{"moe_layers": [0, 1, 2, 3, 4, 5, 6, 7, 8, 9], "normalize_top_k": true, "routed_scale": 1.0, "num_key_value_heads": 2, "norm_eps": 1e-05, "rope_theta": 10000.0, "qk_norm": true, "parallel_block": false, "init": "normal", "optimizer": "muon_variant", "lr_mult_o": 3.0, "warmup_steps": 50, "decay_shape": "linear", "final_lr_fraction": 0.0, "train_tokens": 804800000}
Below are experts of layer 2 (counted from 0) of a mixture-of-experts language model. Rows are named router (the router's row for the expert), gate (a neuron's input weights, with its number), up (a neuron's input weights, with its number) and show model dimensions 0-127. Each number is 128 + 32 x the weight over its row's rms, rounded and kept within 0 to 255. Numbers have three digits each.
After each expert's rows: "comes after" lists some tokens at least twice as common just before its tokens as in all text. This comes from a sample of Wikipedia text that the model never trained on. Tokens count by the router's weight.

# expert 18
router:085165127128128144087110115136137137108149159073107085084136124083165109070127197065146168148167091159171098112114107125155092098114133071128159155082094148128137116095121130055151151067089059096150125115213132136150116216115175100094164085144109178142139112142086104137133122151140150117136148109089113098101154136103080155149093148102102150096113046137135094150151094176129083144134
gate0:100089142144162127147065176093137138125142205079091144135132163094158120116172179103145213146155154120092126140167134111122131089146098161084121160118126152123190129173116134103197104107136160128139120130135159139142109161132128131200064091202198167145150107176123190170163100112125148111145103116110067165121158073174173117114125174067108143096166150153125155120178129133135133130149
up0:082112130179107166152137164146134106168164114124179174126076145119087074183117183132136144153076144140166220166071101155122107136096116157124157096091096082171189094081138140176129163131062143149125101135110164145141099097152110146128141101159080178110166130108137138134205071171167146143054129120128135146101147083154086134143168124091162113078082135092096116122133094135107124124125
gate1:140164112099082112173131101167148113088200151123094112146126171042131091095097108118185114201070102109171137114110096142126168162128108087216110150103170204159100122116133113170090118143148100112143105184126141148149140111124146107119171117091116086096122050121042175103079120153149121104117100103136153119103127111118106149097151155159142135141134114080105117122168154155131187078152
up1:105171170174179110139147146067132142204114144147154082181113084064159143150110138072123102155121196199145116132134133148155157097139138120152168079145177175172115154046137114107147130169150109205142137118114072149120137106162124161137101182144069130165150118148152068151120133151112155158145132130150123134124097136115132114105092107074128134182109091093164092129142131165130105131039
gate2:121146154124146157123083143152159128168139142052132136137164196153143120140159156155136131166148150099127157119163141087179152090120080101094151078132100151146126093119139164107136169086029141121197112078124163094148105090135154073168135121137113109112104139164051108143143166143082166136103171115124149126132112118087048104134092141184169130114123078195135126157158147128095094083055
up2:049164123119095133043125155144161130153162151096098086118125146112065098154135150154097126155129121150056114129109114116212089158132050123146150124112105156122127167125105139119090095102125151119142170081096128113136075081158148115151070077132071117134121095126148103217142154088137088158126128138103067150119080113061113148140120093104127085090093074199124156137093108147122135122141
comes after: ",", ".", " and", " that", " to", " where"

# expert 3
router:119168149130159092081134169122216149153167133106150074143163110154082109120115135059087062102112116085158152134117118120152098118145160158101124167120144221131159116109145161111094125104080116043128128089117154135189148196144136144122163171129175094128137130085161100175144117207091124116173089112142122102132108080090122162136154138109099186150165095128077128092131121158173127108107
gate0:112138168115233069121178150088124153094194141100173047096089088163117096140141113122082122124090108137134178105121171162101131122169129121100131188112084143076163103151190142143090067125130113109136123108143115176122123073194138097063048109135159135150093146117167170145194117178100084101128096134153148119164140093122089143142145121129166120119139137145122120157136123155093137142123
up0:159142077143187164099152106134140137145130131134116171058124101178153159171132106137064127123071070123108155073085132172054108126117102118103161159152073179100115104163175162070125165155189105128097091165137073130120125069090127113090048183122157116152125109132173112126171152100106122187132143092112113131152150092123104089154169089119114103166106100150149147118119087096087105121156
gate1:092195128116133145103121111029146125100109150102079138162112138148115103112166081116057122186201190142183131103133135104157120111118142106096134136130127115148139120169145112070092110076115064083123190047107139124123142141117111117112108143114134068179129098166134108115104177158110159160142096098075192151174180118119120131182190144151094148138131098141080130113135133139173153132095
up1:142081110165125149136111128164152149164168129135101137103115128109160158080161072092172140088096121075164124127152142094167158083088100145134112080090073103123151163077120134168186106121086206149154116143159112182203131156123120184123130074170142106097180140098096163121146144143155119034105083165116119154088160118177137169116099159122141137140080112149115076189127099145141099097155
gate2:128093150184100130126172136120185144185141169133145157162107121147108081149106041113183148114204138123088116172110146105095198128134155175083167157079066150137160097141128138135191154115089074128094134123070109116106111160093133136096118141140084115090104154116095104075117147128189114164127109164133129101091153104144145141115118111139169122098163146200112164178096162130154176103065
up2:152104124128132135110123116132130153195148117098090132177143159163140058167137086102151149109161162130127149153049153153150114170075149156090150100111143121140108081166081106090159091064072124138169078108140141125139158144148137120095105152136140147119052145128061086120081128179112089198160121139160123082072122074171067117161144156119179129089183137114100163174100128158103143108096
comes after: "0", "4", "6", "3", "5", "7"

# expert 27
router:103156149083194139116099133121134170141134175123096112114139087139103095121081084138104118144087125189175146179140148087090128105101139136121129096061109154115137122142065141109096161146148159079095080164098127130131129236141160172116172098142106176142179192127102110133121056151113129145111130143136105114157209110087141118132043174126117151151153115120110109055142093111169102113107
gate0:098124084123125160158158104101141185102112143095049137133161124173128201126114110140077106162127095127142185093159096117102079036063094108130172088140088109091162065141133201133110101110128192124163145180149129132136155142098115111158162079174122119169131129148093101101102159177157095106138176146154093092108132076155115095104091132094107129135083085090097122161119081123127155115147
up0:140117149118169141089121148124096102147139120185091088100156122095118106110130098154115159154189136147097095130147150118107167151202135145165086142108156144123173119094112117136185177125188097096151152103132121116150107161168085141131133144116209126108138128103139170162140096109121192116122129144102033121172161168100132196164123100113164111198123154069128177093173113130104025162134
gate1:078123152107109135139129143145102105187086193116110103129121115134121081168092096148166166121064157136126147094133133143077090049110145105159140115069154067121129168102109094129098106102105093113089071127192133148115150145089166114215183078122124112171128189183108123107127122121113106069115144157109142177171127100125154191099110082145099174148175126095109147094133111108080144151090
up1:137113073083169130133097132160087131146144107193108095127161138120115160137105137172130198145126138075140086090084092152115139125110141144118097100087138114178121152121162079142120127123127079149133091096078108074111127114158123172119241117078158150146099198187199139155145106150123175112090108135146094107194141137102113045129148132174135104066114189108131126130163122106110142126092
gate2:146176227106129111102083137130116159133142137127135127116082079118128101115123120102145110101098115150117119117213173113106137149164137177133197123057118178175078100131098112110141107124098139086137144133133172140136108163150076129133146114142087150163121135094066140126086144182126098143051104188170127144106194124107106124176128102113125180128157084180099193134114115099100125214108
up2:147183111105180153063110135101159113116149098094163099114160138124152150104091105232140134145177112079129178119171039157140163158120133170126140144127131149111167131162143119104142125098148157166124154138104126140115155139110139129126138081112104130110141128179135157141110094107091122149213056159163115165091104170166149157107117204161096128105156093100153166192117167180102074080148
comes after: " the", " a", "-", " The", "|", " and"

# expert 2
router:139138132069151080139118133164123098142142152093194115108114101155091126134131162091154075112123083140164146151070131145116123130123116154106161132118178153106155146151179161122117184117138101122139063110141067157090086145120131167142141128130138149170127120113076136087255105125106164215115133149070132090143104153128181184175123131135138120085175107147122127157148129126180147119152
gate0:116166099130165179126125133101133153151132065116171109128092151086146210100131136092089149136132064138137168088081110080117174145139141109107160146159173152050087149161123121174161180117125118094137085131145111142138172157109079072110112190133122161167134111125059124097138164123085161151154094148122136147142085152104097147155096177115108083074193085123132109141192142064132158094104
up0:126165111171133090111123142120116146171125142155143107108143117058161097177098135149144140161134097131177135166158168138101130114128090104173108145064096148140092102184127061163159163148157137118080130123116145178115153119193180112114112074088133113139107145124230177138105069185149136135177139096155131165074041154135151113172165122178111105153138157143118171102120121170094091169106
gate1:154159126079101084132112132064086152185146097071171089141131121151149172111097108097108072102122073143155177169179114138141114152154138107098074201148157134148125108160104106145107157106165090093110128136128144155150153130150120166190153105074097121171101139148147166109183148169138119158145088130081085089162159151151142160147173071110123138095071147128232104110157122105116142182146
up1:058129112166112106139165048142147122107138152172082109089171188085135054154129124085158155177113191108117145074162120049156104105131093132154120133124115161084126129193128133102155115161115146140144112125137097194097112111088159110123164122078123143086116120138130174121069123126146083151112045112126122197077119161136126110149070124151072125167159152061134130125104099134141119141110
gate2:155092146118111130084077132168169151114201120079130053162121134123114159125118140147186085118089049168176140087149140106097177157159112120074180075144100156143129121156123093131152121144170140160099145103124083143071099133152145153135073118168124077147084128154107099114157084128117159199138125127120128097109079155174164112187122157129098153090173109128174110176177091132141069149112
up2:172130206126134109116119110166160136127185124070124071151157178116113121138132139165140107078112103152188155127099102084169112111149126114169136129157099146123102165101163190166132098196172147117102122131167092146091127154152141162096104078123175043097101157159113123129180136118143180160137132107115090112081097186107084112171149144128149157139176084137180111154162080087123053159147
comes after: "\n", " I", "te", "ma", " Vi", " No"

# expert 24
router:116221088116185135071092120168113094140182158162133133161095107062136147127075132049100081144091096118199201143096140153159111105146141101093106127095082137159150135102159166132125183078114083081119127111118115141117148180140062112129163064190163143115140116179128168107136081119136124172146111076101161121128128152117116121149091160112141156155146101134138083102137128102114085119103
gate0:120085057115130119097152176108125097096146187140096095154178099152050156116140143132116124145137106149153107099139141159145101119189156114114157155168152100080172104120173124105073156162156134137094123136162096108136095160127066077188130117095088151120135189140171136099092118133109107151203058159116112142076123109116157136201111071120175186142078131151133144127098168130093093126072
up0:098091066096123127059087132102154126103095207083072117158107086124126078163129113113121127135104125150107127050143122137103137167140124176074135118143074124101066115149110164173110110131126165136138073140108165129093110135163100097084162132143165141119112156140092089131103108112110160166133144145115072132093124043088143056109125139098204157178150126085160113159098096186151120138180
gate1:155130162054106067112148117134116125117122204125135147102189158099107076106112106168103085172131150120108127175155131161156087209140109071097079062154106178100066128106123101121126145138092162109124179173095103151138109111140074169114130171133106120216090120132123161105126115159102128183112102065089133126093151138158171087151132116145132124157124066068138093113147129105105122162110
up1:172122128095092123117180100127164079145128162117085136092156108130124131158104118180127049131148167106153078066193111118185137132164160187157194096156084197097136127097148136117130177087113150179153140127060172117172173078103153092107100115120123126132103083164153154121087116135122129117112146120155112108151155123070164159060178090163110125097203120133135095150125128118101083105124
gate2:081192093124151128112062153144143075099113197122150078151120167082189145170136097135123141157124155085134161143179087097115124149150138126182151080129168127158186119114102073186126138082137105103160069144150098163210125143118188091129122151182156111121194138121118139140132108112142143088138158124070108186191153122177138108159152121119152169138195147132158133125134153116133162091150
up2:166106173134072115182205121124149149196163089156132127069103107113180135140134172136127139110149116166141068127088119152135127136139147139143127156089100118106091163137120159051116126200139148170121156066100092134061110144102124165102107109103120137092136091145171126125200140171100112114152147139132191048092112154054064189123129128166149125129089108113107092144140134124157132169101
comes after: " of", " in", "\n", ".", "'", " on"

# expert 8
router:160175140134140128130146143132150130109124126139092132078109147139170157147063116121159073117109107100149085148117139104164090121126159118095076111051177151158165148137142122083103135078074146143108114094171153093102083181126097207155104093113115172128116186170110170108180128124077138135086094113083140071164166099097163181102109096094127117171165098095120112069157138189174104079108
gate0:127123122112131109162131081149138119111202098218095185125165110085163092162111106118106134109112103134147125106173175112132114153110152177153114081078122138125139160130147124141130114143112125113100126132118119135136131104104164160163166091137125142127116114205149119049177125133155216115127105167184159110152087051132091176098129159086147156060188148183103150168160124132179087079164
up0:124178126152091109190178085107203130091106134232042149115080137084083045152151155099133163145103107128133150115159162172126145120128145156165123172077114126132144115124067132152113105153166086131086125111101123113090163130163150105133171113139129105140113098174142101107150149120154149151136134165148143121104137121068129127130103150102165111037150147138132181157179131103145115048118
gate1:139177074151127068104117116120124077121141180135168105037154108126115123098132130044195164109121104094133153111166115068127120115079129148116133167058165118180129173091129092134173106149134100141147123158155155153119128098149126128178140124090190130160199101096105105063120177130136184137120088083167099191145168113152097118144161101117144126144158125167140095110096140106081177118108
up1:130189113118175091159091153117125146158113159089164147124172137120147095141138152142114153098159108131089078141182111156118135074100183143152160151088092140084154097123128142110200107120127156172081131154174079160053156199154111158143082135143251123129097151165118108160156097101109185123134145099149108131116175085156113134147128054156116113146179175130154140131115142084141112095137
gate2:158135086134091130145151170117106145147139116126077149133102078157159090101134140137106116165143161107146074167092083146170137052151104059107107140117110159108104144149142098191086097136092158099106157089133108164059145158148103154126098097088101052095092104127143192081161146150158056098129104087096135076107110108190147127039086098130126138130152096096109099093179122104125146130112
up2:111179139137112103109128123117070134098129122104180093150209090111129116067159159228124163106079133160159171102117081122130207113157128179143106113144122111160140140117162082119124177170160136183129143060177112120119027093136122166109133126154150132145088160179120083127113100089109136162111092079172139060153137132128118136109179132141133082123116135147143149146148088108080115141110
comes after: "1", "0", "2", "9", "8", "3"

# expert 10
router:125145105133165055097100137109143176111116146155199140148110087125146153126141163100116084114105119166185164119118085113162107085149142136060115169130142185104106143150146108138073129129160076066103084113147133162160075171126173120182155149139140176134117089153115093143152126185075156178106131110159127089142160126087130103123099131162134193087164116156092172118106097121213127057086
gate0:128150079176204154129147146131158096128190156094126071154185185132096119167098171175155167082097141107154123164082083165136071137209121103094039122125106118091160145130132172132116106143174107160102132139208129117075161134078119137099153130145108131102121080134154084134127157179100178140137093142125109113122155128123173126142114102110115114150041114178090127147088120130135140145131
up0:176133108200123082174127175138058116101126099134132096131110071116186160157110108046159175149131090072096092135095075168167134123105138159140097186133147159160168109109081119163182107167153179147173053128159132125115154107135157128176125074136109094115164115142153149081099143158163150149133155119135101133093142110129227133094117106126127112099104148111117093098130125097148123064128
gate1:124085173099159081071131104080167136085143114197134099106149131130081105113155153120201199151131069188171167109128134082172098110143120124106165086100148135137139135092110094149119158143112139089130107140072090165109061112097119146115149173156175121101093103123117114109112117118159191187090139151090158120148144153164119072127084135113099109096172081161046133101129085133175122098139
up1:119113162100127152179090090105112142131145126112154095125149147068172144150124138138168094114057129086066132112111139118137155117178104143070137152085113166134106055140193123090086107213078086098161146131119133125121199154037098142150114116119132153141128103150132142134123109098102140193104045126106093117137086112152090168088126104122112177112195081114143110124183119105116139095147
gate2:135146135165127076101154161128155198141107128132121105136152115157174154139089127133136119099180179209157180173136104124170145104125145125156129151145122078095187154156157077092134184120168094118068130092120198129119100114088106148135132150071103145096121091127151130139119084168085120181176061104118184172150176114118081127162137088128181142157157133153160152141108182062159118159159
up2:148183098133145159123173150069110169148118126152150119092159110168126156092154122120140173119090117159166152168182108122161147082127136173114140145065166142139151130167135087152067151122147132119072126131110151099161063138109168135113091206094119202087105074104150186169156103093072125187116091100101129144163134129073089127100118134130133137120179143169189159084152185085122091131137
comes after: " |", "|", ",", ";", ":", " in"

# expert 31
router:131152095129139106094164158104143148106142185182122061127122131099121152106070140083129146159100115162133143136121129123140074130162156080107150187079143127131155123113137136123086150011156066061146136110115096119112099150132144101101169072167121094097196116121109140119163137140142137098115096063092111147107119127048141124085083186129083149115094129161093158100123037133145131137099
gate0:034096112103041109144142121201116136084115159133123118149160130130154106128126114139092132118180140111098127089091126097164125130107154164116173190143130163151067125079091096101144177123142143158195113076166096090133181120070168115122090131143070124086129146099110123120130107088119129155091178130104092114148102116137112107152145153100145188108131133183097117097097091150041137189088
up0:176142175111130147128143128112098123072169109161151155087121156170132150138177139131111100132122143111120163133154077140131171128119068135118098137088212117138145087120080080127108094096111172115116157222157158162106115178157101139150151144108144133112072102232071138104122166175174152060104153147113118129123169146120070091101104121149148154155144118081079156186125095132137135115188
gate1:117119112141156097137115206096111189167136161179088105138059123130093160094109138127181089124135113127104109092139184127110095148072111097214126110167105117080171159147148105130146137152190139117110133127140171129137177145130191112119189084102111086120146137123110157158096115115126111165143117130143026100126137079136120167130079124157113148168099114152132102120190093178117085194176
up1:144150117109141136112164142064110169096150122160123122160086132159116170141118112168155105109120133150083153142086212125118106128107157117160181105148154134161086122152145164104181143038136111130076159098139139061236149114172142116160152152151082114103137091135155095202056132131144143130152126124172171093098175130096179145075108139134099169140129124163125159143173125198127135153112
gate2:162121148148135080139122165111113158128143143078138049144161120156122118143127095118175117126135104101119106030152096093145134135127146096073111142096139122181064091105138149116076143076170105111255116078054121115152167160136112118139171093152105121167101153095095065111139121137097155174123142091117088124082113129135141136167101187107107131138081075149137121148107113148129128147192
up2:166182115153152110141098150111138165097087119165129170196156130130131143071132208157105164147116105139076115064082135168137164100111102159115159174107128101146240133121122167186116152119181167105107072145136168114128105179133186145106167101155118119168157090123104122137143129157141194116192175112185114187150123143087131106171126134126117147160164166119144160139097112106130151115098
comes after: "-", ":", ",", " \"", " (", " of"

# expert 15
router:152127130129137129114146111119156131138170195193174072104132120180115104123066152143139156114123099130118121171092111119153060113165187091107127172124111111147182093121079130113121108090147074057093103105119130130110125138184121136111160084183104099115171056106119148089191165175157125109138114118103136122119132107068170162077097171141085178143108098098098180099077089123190137161131
gate0:132165086142159122088112087135108149114151112138165054061134080164129103152132091187170120156153174086170124154132123096205061177167108122145110129134135156127155184143131130117109083184166164119145144120171115074131073135151155118133169134158096081100124098169136105100112157167150132123219125158135105125076130179136133131111153167196110110103144098115126164118094182098162076084139
up0:121112184236177112156138146176111112093121182129106188185117104106139120088157132061172155091117087103121081154108097105137174136128116221137124175160166107072146100155117119148116137099125137196168122090092163184167134085096151191108137125144102125117081177155077111134154100099134103121116171095181151131160134146119121141131149116095158185169116114115112130114143123157123154099102
gate1:097123123150146164108147057126124095164181099150103070130142127109163109101108138137144125129159109138187110147112154100156128146139126144183139129108118090165114085186063097089109118199090083107134142187131133130115120150193117135176094137131098126182133134074093089086121176150092048085105123146098164138141077104087105182139111118188114159152111083116141066215174127122160123109138
up1:123121184148091094213121118126134143129102143063126121185111138064154128110106072119136185094183112161134126166125074060131161131067100180129105146076142078145132090131099120176193174142088166132150149151147124080163103178152140131061175126149088098174124204152159155141166140137116189124108144130189141114124139111139124112138157093147107138159166146114148157093087146119166117134110
gate2:135125101166137100111188139107166113160088161108123100125149153128135090148139146120112176066091079107133168144128116078100029082156118103158152128144142163104120121143145165120106134141130133142114099161164102063120143129165202095101091067140142139144170076063119084141107121141162084070180170101123123124107142127178180142171127103149108077125159073103182075169150066117127104168121
up2:142121164076151145131118111145112045138107097122153112122197138137149146118086123174164156109104192109125135108182132152180163110116087152087116093153132151122086161086164097141126108127185099145180175080146131223180112134090114152138112130138095134171091171195101169120148071138138165106090073117131075122114135128085146116144153181136119092153094086138114110065091189165130118149103
comes after: " ", " S", " \"", " de", " f", " p"

# expert 12
router:106137130135175099083105145135124124177177155144138149092099090127095097132123117130097111084153129144139173117107180154157092102189143101122182160062090152130213084134114148122145094132115117092135159068128127127107162169094150163111163090135117113154119111185144141107141162135087102205154079124070098135127142088090121113145054078109046140160177130169115153126203133161122090102162
gate0:121109172158170137084136120162113118163161197142083127142112123153154097033140164141093115093113149141126137107176189195145153047110144163179147129115085088119113128190103133132175096129183131100128094075146102120160105161152154157100162164103078144119163163157204146170145107129109112152123152159058134152130132163128182177084118052069127141107116098130135119135145115138132114142119
up0:187132098131079146153102146088127136078074171091122126105128083148102123111148092108174091168120175129123123146166142161157087122159160113137125158119156097123104104000145137173135202120134140168131105156115143137142176122053140160124103125139141168131088142107070090073101175116122141114106097119155118093102137176076141151179073138168094131172106125134118093136145196183114107117169
gate1:147190100192126132100112163137135132091143132106147143138097127181197112157130119141128075122148116157165114147183074142098140100119138155101153134105057191092168110111159098138114039123134118166124117072101155086090102100070176180109128149149162112144121142112116129088118123135123178158146138101142156212149088144089140048122086132148059157161146133115157141138168096090169096175118
up1:102174070067188201180110038152106129139091085181117106097133100115089124125125109151125093146148099136126088064118148084126147153139149148131108126130173119100117156056110137116125144150144152114146144179149175126124163105138156096163149009162139129143106176087110123119103138142110110089126143147100181101111138125133090159123128105136178153129113148167079127130157118152080153059067
gate2:160162152187116098153152140132153161100171119126131138165119075064149160125099111148151168105131176083184201103069197111108108130134145122160136167128158100159089085160125206186075133115182122135145072124125160120179132106087154164162133141126097125074091123116159124150167139134140103190118100148061120156131162109167130124088063132143085099118176107155144168080152145089128097123150
up2:195097141102154144120118152104145086153116173102173137130120092091134102119098121123134212099141130149134131146132120096126102123122143073114123188140086123112114138148122139177138178155145133170108106168111108101109099152162172162154095149152165209055084132062145134154095136103186185176182164135156158129185162170129099118186090218157180132115142164138147123127070139145166102123117
comes after: "\n", ".", " |", "==", ")", "==="

# expert 14
router:066143108095155106122169122142087085160119170125082107108082112139107125145135126064155057183142092127144142105074152148084081111141163117083123146136107132095170096155083139093122122111114095058149064089177151127157091131167171104109144075189087116145108163160111135088136037102110126122057153101102171073133149112129096124177135104087139161147145073134140156079132119140141101128095
gate0:165159127072116115183070106152163120172147156163080075111093123127138112154146130114153071150130176099152112166128160154102085107179154119122165129043128128180101123125161173195094116154160123143120168155151134154062105108119141154117077132060114124082117170145127117093111151115081157097091106139090122110086124128139093150134146104171140139093078131097134208119186172200164141122090
up0:146109112113104101113196149106134178105136157130141147145109098080155158130073150100124142106165131130115113232155116092121172159116120173125164099157155087146188167151141156112150110208108103109163177096110072144129147155210117091178160143108121095076136178151076083141122077130156151161141184131142120143154120204130145147176132164083155109115156153114129164095172084136080124135126
gate1:124094148172156075061160099089146170213136084120106109063143174099174152119117118132095074154124079154095111180126146173145110169090130083207086107099089118087144156168096170073105147179118103147147129088170102095128084104164137112143141086162123166143166177165153131121126077152119109142143118123159139140147100126180136123135123079178159120146160098092170169093151126168110097112121
up1:122195123143088167126137162157130048107179141140123110104105162141083056128163143077114233133146111152113068136183081181111208139136124132126117105130087192197054150112139133145148134141118144165119145100023159105116109168087155139126153091125104134140107120097130152151137131123137141117148082150159152104143097100124162110129126121150123130134143106127093087169115151075113107128181
gate2:098188118169076160126144112112102095080182153090086139058117097132113220132175112081171083151123093127131116151089112095166102181143131077159110160154107106096112104119134102192099106189065089114124130086120139101149097126104138158101119057147083171130172153129157111084103123168111150116085173077105178093178099148167120100139134105135117131088186109121135134126078150124105110142139
up2:095166185106103123124143118113097121106155137126125130114142162082088166107171151145137182146101141137135096156120198118140114139140110143105119121157150163094132149161134142125149126168091081045149163147148141124225122145098075095140096086158136173099167204117146166147109158141175122151108162145099138110117059104141099094092081106213118108135082121162168091086113135111045113066099
comes after: "'", " (", ".", " W", " at", " O"

# expert 4
router:102210151138136102146119123187112182120183140103177091095171131140100172120114151145101089121092132146182127165113118083152111150186111052122128163094123148151118128143158076060079145108121133130099151119127139131093096129125071192102089138093109155123091122132105117060157103150079123188114119102079152050173110124111131173161113104112126163177172107125092114118196112121127062140123
gate0:086162107088091093192099130119120133094155133096200138160128149149105141076079118175040158159146095140149171074185106157122106137108103072144096096117119153071155102081126090101090153115055114151087088160167121137109092086119100157152148107100164172134151060141092106092135169138139143180126152108115177083183160137137095101099116062141104141094115110131145092144147142102103119152143
up0:165072141105144170096161114188115112089108176147104111055094112128140185204145162058183108169108163180123109134134105122147129143147125129072148123087118102151138108097109128160123148066131137123093108132109126176155185122145171110105170131121140051170062134104170150099137130151152100112075126149100169149072122117125133155144152136152156169182068167104126132086171065127183127122132
gate1:107158152108095156100148123136105121134096151146077123104095169135114200183102181132134112135108091117123148204109163114132158140159098060131134178177150150125113133157103074096160114160091162139151134066100155163190098149187119135121124091085104139123117089117097081139120148112085121194147127035103136072167080106142137145101141102155056106129156145106127108133163127142143142186050
up1:183152162144166107098085135106147126100127110116108086134083113109133077106115108131124188102195136161179187080153148110174085201091123128160146168105146139142059121139153093107167150118109160152120114137160112153105113174120151137126153122196135153105181155183077090123155152107152144114108144183109160160148147154158057164094151097167123214155099192144088135170093135133144109152157
gate2:124122130161094118160113148122143153102079173105164066124107120113174108081126089109132142218102134094146116139113171115127105109139072161056148107165121120145133126087142118111134113141136082088100174096149131157098211147158159123059087152114126175125127199168178150124165058151084140191110043143174126151150101142138102113123128125144097143122077138145088172068133100152138119171148
up2:177160148131126125137137094160164138162101143162139068154100199170111184155165161129093085075117193139124113120132103096106116153102161140128159136101062127095169175125111107176111177119151173170214139119134114143133063147116144135181156130126170178138109084105189114147126143131146197145140196121166143122144096089173123150171121073124082117076182111133132107116152087121083095122133
comes after: "1", "2", "0", "9", "8", "3"

# expert 20
router:041146103108122113147102161123155168114146153104090117044119133136175138133133109079133127127118098109161171136076119111100105140142123151098176169170138137125170135114119162123086153115093097111107111105180123118085126128179192107141150074162182174080162146153127120113172160177139188135131161054138102106113167111111221120153091164104072138168142134178081134161122086133192143112126
gate0:102106086089156218161211105176153051098145166102184066127151095144141147142091154152125096136156121093048134092125134138124119110171139192115130134124139148141133117132097160084126154087079142162122201058127109163100144142121162093150131153165127130114197129147114084168141155147102156181198109125109132125163121108137181088097156122142103095128164141094114148156129162114114136161093
up0:107074119141167139129165151139178123091093139140120132096122123114094148191096195113105091124141129139055166087082126093124148136193139087129125130149127127121127140209126140117113111144108110109117171132115127151143145125166174155165143141083104119094142122083048137161150112173129196087160169074115089143084139054119190086144087133176135124123144118128119119169167191219150172138149
gate1:072136079099113141101132074129072150075134173136121112098165117108115147162159126109143064147125093115145116136131159057172108091155129127108079144124088078099095110097150105062129134147190153118182183126177133102120133136109147074145157159169173125156185150169160087102135121174114132115150143055143150135151166137155108104224173169151144126088116122115171177140177073112107143137120
up1:078082120104133206099101171126088137160147136092133071108116127148154158173059146131127158145133178106067106169105075082102169144140165125084193110156148117131119179126061098097081118109121094127186106139167197132128120122112146091152125095157155131130145147161142166150080172127111104196147102108108133126086114150073095161139119095150153107095172100149153025123134113144122106141145
gate2:171100135120087086154161102134115192146120117119120119175140153111136135131089142141147144126135136077106152149112106122172114134185150153056083138174138109102135124112141109096148068160092103138194150062124121145112122032124150133120119160111106126145163164098118209109156110096102142151116089149141066097180134125078196110176100157115091178135229192113132103144098142111109159092138
up2:113062039144112136105134118129139132166152132137133142146147130095117075112129158110138110164123131075049184155209083098118126113107154132088090136099112143137175107167137118107123174171125170121108126091104083108162121102150148070135179157111151069133129128102155167119096071123204136062184099120104134188129122107151096185146126108089120190138104096190090115147090125136131121176149
comes after: " the", " a", " The", " in", "ed", "The"